From a checkpoint of a small mixture-of-experts model trained on Wikipedia.
Size: width 128, vocabulary 2949, 5.34M parameters.
Experts: 64 SwiGLU neurons an expert, a softmax router, a shared expert of 128 neurons.
Training: a variant of Muon for the experts, 490M tokens, 7480 steps.
Below are experts of layer 5 (counted from 0) of a mixture-of-experts language model. Rows are named router (the router's row for the expert), gate (a neuron's input weights, with its number), up (a neuron's input weights, with its number), down (a neuron's output weights, with its number) and show model dimensions 0-127. Each number is 200 + 40 x the weight over its row's rms, rounded and kept within 0 to 999.
Before each expert's rows: "comes before" lists some tokens at least twice as common just after its tokens as in all text; "mostly gets" lists some tokens that are sent to it at least half of the time. This comes from a sample of Wikipedia text that the model never trained on. Tokens count by the router's weight.

# expert 13
comes before: " |", "1", "0", "2", "3", "4"
mostly gets: "′", "%", "″", "36", "100", "00"
router,166,136,265,135,244,186,172,147,217,193,181,159,181,212,205,202,259,223,197,169,197,152,190,250,227,135,225,176,203,233,156,139,241,124,194,221,274,176,225,206,165,190,220,202,220,214,164,214,174,283,250,198,262,164,157,220,203,227,216,144,232,191,192,221,143,224,265,204,219,259,263,249,155,199,194,194,186,104,232,175,139,94,130,160,194,223,195,230,278,272,202,218,249,218,232,242,200,196,209,118,257,223,166,224,136,209,171,254,175,186,166,153,186,204,129,171,195,209,212,258,149,234,196,232,243,232,244,255
gate13,224,157,207,188,204,102,246,155,226,287,232,215,158,218,214,201,137,202,189,235,217,175,151,203,231,212,205,302,202,201,230,113,192,219,250,203,205,196,231,135,171,229,243,184,199,203,148,215,263,275,262,291,198,192,192,224,159,139,165,225,234,174,213,193,165,175,156,215,198,172,180,156,233,214,203,204,236,232,280,224,170,216,217,130,220,245,121,199,173,147,150,218,251,195,216,146,200,158,197,234,128,145,220,122,186,259,171,246,202,244,212,198,140,203,208,162,163,136,172,195,115,173,171,265,189,133,238,193
up13,160,255,232,190,205,198,190,211,230,230,243,103,230,212,222,236,224,195,168,129,233,192,249,244,136,216,132,167,156,141,217,191,206,248,146,270,221,217,271,230,176,270,213,210,197,191,199,174,202,189,155,192,169,148,197,63,208,224,201,240,273,182,227,201,219,180,152,227,174,199,173,185,197,215,213,257,248,261,181,179,168,157,286,282,170,142,220,223,190,196,248,117,141,173,163,187,158,221,184,194,167,267,212,250,255,217,157,140,213,168,244,265,272,211,223,224,213,222,207,215,248,159,153,158,145,192,213,201
down13,146,177,206,272,183,134,129,191,138,243,145,209,189,214,224,262,269,204,108,244,170,165,196,164,214,180,215,189,168,216,211,197,135,205,216,194,189,187,219,197,129,149,190,145,158,195,206,168,200,215,187,231,252,236,237,238,232,243,176,238,182,176,248,166,266,198,233,251,161,158,206,159,218,223,166,190,158,186,217,157,257,180,261,210,232,217,234,183,165,182,67,221,195,221,210,151,206,190,196,207,234,196,191,171,150,137,238,198,135,221,84,226,183,193,167,178,255,270,163,153,265,154,223,150,159,275,268,211
gate14,196,181,194,158,160,156,183,218,227,222,209,199,141,163,164,128,173,145,239,179,225,223,179,186,120,187,253,168,263,192,119,165,210,200,209,243,222,187,288,130,173,158,182,181,239,181,149,185,291,192,162,142,149,253,232,100,147,237,271,210,201,236,144,186,175,163,197,178,188,188,224,223,188,202,191,221,189,191,218,207,231,265,114,192,183,155,166,210,209,250,245,189,195,188,144,171,272,133,153,198,206,198,230,224,289,244,215,125,221,192,141,183,192,219,205,241,236,235,204,177,186,252,189,140,114,182,128,232
up14,185,196,303,185,200,235,210,216,200,222,208,238,166,232,181,227,187,181,228,280,181,230,292,190,179,184,186,219,210,147,182,220,203,225,121,164,248,123,209,223,252,174,129,143,187,198,225,203,226,203,101,193,156,210,185,143,253,104,169,193,229,220,119,125,205,183,162,186,232,148,270,167,226,197,229,209,132,162,150,175,263,212,151,192,294,248,151,187,211,181,118,170,187,183,181,153,177,210,194,214,133,193,192,168,192,223,178,122,116,196,198,174,232,198,212,188,206,224,208,212,255,239,208,210,232,260,191,125
down14,241,245,220,263,178,173,228,219,248,162,162,203,203,211,171,183,255,155,239,181,173,222,246,215,233,273,176,251,186,217,209,191,201,219,185,172,263,228,221,150,271,237,232,180,168,135,206,195,201,264,188,177,192,249,289,240,181,173,179,175,294,224,142,158,271,222,193,153,204,229,235,141,197,239,230,296,229,158,215,216,206,215,253,200,238,197,245,199,186,125,242,283,184,226,150,205,233,200,107,191,145,278,190,228,196,114,178,172,171,126,119,187,192,245,263,211,233,166,209,213,222,229,176,261,214,202,160,169

# expert 6
comes before: "-", "|", "1", "2", "==", "The"
mostly gets: "\n", "|---|---|---|---", " early", " name", " son", " north"
router,193,217,231,179,153,217,249,252,171,187,187,150,204,170,250,288,159,205,170,177,261,166,194,258,143,137,137,245,155,214,237,186,150,219,209,235,184,225,170,181,256,191,235,217,215,246,129,179,143,171,221,195,244,189,175,223,169,234,246,186,215,191,241,164,116,105,223,241,109,193,123,113,243,235,221,243,208,252,194,253,199,206,210,189,198,262,169,239,165,206,173,196,199,238,134,216,177,148,159,210,241,258,183,202,245,180,182,232,121,230,180,213,162,305,93,224,204,183,190,171,186,175,196,233,183,202,152,221
gate13,226,217,237,178,210,147,247,203,201,244,210,203,158,278,215,113,230,121,232,200,180,181,141,183,167,215,211,211,186,229,149,162,260,233,165,158,213,181,186,174,234,235,169,180,156,224,186,270,182,223,201,152,199,171,164,166,170,234,256,216,238,196,172,223,159,121,146,156,155,288,250,225,206,167,197,163,196,221,218,207,252,220,230,167,230,165,145,125,248,234,185,212,153,194,289,288,184,161,138,205,211,271,178,156,122,263,203,262,178,261,151,251,243,215,177,112,173,198,157,194,222,229,225,218,225,231,267,199
up13,114,183,221,222,174,161,211,182,142,186,185,177,207,186,232,138,106,300,198,199,227,260,193,221,283,185,195,171,193,158,191,192,254,203,276,244,299,149,208,228,202,178,174,256,194,250,206,172,186,220,227,164,209,241,222,180,164,155,107,249,203,172,191,204,152,234,216,235,208,151,162,214,221,169,198,218,188,247,185,269,196,214,156,237,135,255,179,258,214,236,241,150,250,172,202,150,199,106,200,153,228,226,257,265,272,158,184,160,241,134,196,226,170,140,202,224,214,244,221,221,209,192,187,141,218,142,252,180
down13,166,149,149,210,181,191,200,115,173,160,215,185,197,178,199,200,223,208,160,211,199,240,159,221,147,271,206,132,169,206,254,119,246,254,225,184,195,186,160,226,185,208,230,122,231,185,214,279,231,266,223,243,222,239,250,243,194,182,208,218,241,178,142,181,200,197,190,144,206,216,252,195,267,212,182,183,254,218,188,187,185,241,199,291,312,167,172,222,205,133,201,235,274,94,219,249,206,111,243,175,194,204,180,240,177,194,243,219,291,249,235,259,253,189,232,217,205,195,232,213,181,193,230,193,181,212,174,98
gate14,205,222,166,187,197,180,216,234,200,184,164,198,212,203,190,189,291,205,259,164,170,266,238,166,235,173,126,213,258,275,212,189,226,159,241,192,231,176,218,248,159,182,222,173,235,153,184,194,153,198,212,191,265,138,216,216,182,321,156,219,150,217,232,99,186,214,208,244,272,231,256,208,165,243,169,262,218,190,241,153,180,191,134,166,259,238,217,207,271,249,204,199,186,214,202,258,188,212,180,200,290,198,177,182,171,109,222,219,170,307,266,151,180,170,198,186,187,211,220,282,261,220,198,185,242,261,219,205
up14,199,176,221,151,188,261,175,175,231,216,176,194,198,188,180,231,257,237,196,150,186,240,257,248,247,194,274,117,234,156,167,238,211,204,201,185,228,184,173,207,195,135,259,180,179,157,165,303,227,283,237,165,240,122,220,241,165,202,165,159,189,158,181,141,216,244,174,168,215,216,161,184,193,233,264,139,246,161,232,196,192,165,217,230,120,227,211,201,199,210,257,212,246,232,178,191,211,172,209,218,151,173,100,175,133,170,212,216,263,136,205,243,169,197,125,216,229,137,283,288,213,216,176,271,247,208,179,232
down14,227,208,227,102,173,150,179,164,196,149,119,156,171,249,340,250,204,241,179,146,169,220,136,216,186,191,206,182,196,172,179,207,168,179,81,168,193,256,169,256,223,226,256,145,217,176,176,254,116,172,173,231,191,198,218,177,162,163,167,203,264,211,204,232,145,233,217,226,240,201,213,158,140,221,215,240,194,157,156,171,172,201,277,166,191,188,215,219,231,219,217,130,186,230,146,161,178,192,241,177,191,223,288,102,204,187,191,228,141,148,160,190,181,169,267,222,228,230,168,237,242,188,225,191,207,178,232,182

# expert 4
comes before: " ", "\n", "\n\n", " The", " In", " He"
mostly gets: " |", ")", "==", "|", "===", ")."
router,170,180,207,164,243,192,219,280,185,193,198,252,208,158,220,265,248,176,220,205,202,129,153,258,171,302,176,219,221,260,197,185,225,244,187,199,211,125,173,173,152,187,176,193,187,228,212,140,200,170,240,182,139,147,227,203,159,264,162,185,153,203,230,161,279,179,186,180,104,280,274,193,156,143,194,162,144,194,199,264,225,150,221,204,173,209,210,181,228,143,166,220,224,189,193,129,308,200,200,251,210,94,187,198,221,201,153,237,244,120,183,221,156,195,215,265,200,263,174,213,209,234,233,200,222,204,250,197
gate13,196,174,182,235,145,251,156,171,193,80,235,170,282,251,139,200,165,172,235,197,227,257,136,180,197,220,197,262,188,149,208,238,234,172,272,190,127,145,174,206,156,201,227,160,185,179,186,136,186,216,165,191,116,187,183,237,170,254,258,223,170,218,253,141,135,238,233,231,207,207,264,108,244,202,272,118,200,197,227,208,185,231,219,215,141,163,196,217,177,196,172,185,161,163,213,194,209,231,142,201,162,197,165,123,168,194,184,211,162,235,253,203,156,237,203,273,255,140,177,181,147,206,131,234,188,206,218,169
up13,204,260,106,194,295,245,233,169,172,146,133,194,187,172,156,163,159,208,169,139,175,194,241,140,172,156,216,173,290,199,216,235,231,252,240,222,182,235,184,113,210,165,176,193,130,149,260,115,180,225,252,166,215,244,219,256,217,168,226,262,184,220,240,185,165,151,201,223,209,217,126,267,179,226,239,227,212,202,214,148,173,163,241,228,213,197,210,267,160,259,210,307,231,218,146,203,207,185,207,231,154,133,202,179,156,176,243,211,245,261,186,210,192,198,217,201,185,161,166,197,166,235,221,176,258,173,123,198
down13,208,130,253,205,182,227,207,190,163,153,269,200,200,266,197,286,212,135,180,163,260,220,242,163,181,264,241,155,249,248,248,250,232,213,192,162,198,219,221,190,172,208,215,138,232,242,176,211,217,237,259,244,266,293,221,278,197,169,147,232,88,171,175,185,147,199,183,166,188,142,247,235,232,240,227,185,226,154,179,229,247,237,199,200,226,186,209,179,210,201,185,254,191,228,183,122,262,201,170,223,136,201,105,140,170,189,168,172,199,196,207,150,184,192,228,215,155,210,185,215,259,184,201,125,138,224,132,260
gate14,199,199,233,106,212,237,236,209,183,253,159,220,180,187,214,214,224,150,177,228,212,238,147,135,216,198,188,215,202,184,184,169,200,174,223,125,186,184,165,197,183,187,186,193,119,202,139,168,162,249,190,305,215,179,168,212,173,192,175,263,248,190,262,143,194,208,213,228,218,265,183,134,203,194,269,230,201,272,216,245,163,170,220,260,234,148,205,265,231,242,104,210,258,227,229,137,162,108,222,161,196,71,166,170,178,230,227,200,192,193,209,187,294,226,168,214,249,148,217,223,220,195,202,205,205,110,215,160
up14,217,205,260,208,186,218,254,209,230,235,193,177,243,265,212,220,253,178,215,266,185,203,194,184,292,111,142,154,164,142,192,193,234,233,182,230,254,228,193,178,283,269,255,179,167,158,142,197,164,241,197,227,192,240,178,222,182,180,167,177,179,117,196,163,187,277,225,204,248,157,155,266,206,221,270,162,203,243,136,229,231,240,229,189,243,284,162,269,161,266,197,212,190,250,133,184,124,140,195,176,187,201,205,174,234,198,327,173,158,168,209,202,229,192,196,216,244,239,188,213,142,226,172,221,229,200,200,171
down14,220,162,228,219,297,207,210,211,268,179,215,142,261,181,203,244,195,120,174,253,203,109,202,223,239,229,174,226,222,195,246,142,305,254,197,215,201,224,219,160,219,235,229,242,112,150,152,221,182,225,179,262,174,168,181,145,173,278,168,236,203,204,185,282,139,166,193,186,244,146,258,198,135,243,281,219,146,239,202,263,224,218,174,193,199,244,168,143,170,193,180,193,216,173,235,192,234,164,204,176,195,143,213,244,216,219,183,172,160,172,174,149,189,206,240,230,258,178,160,221,183,231,156,151,168,166,104,168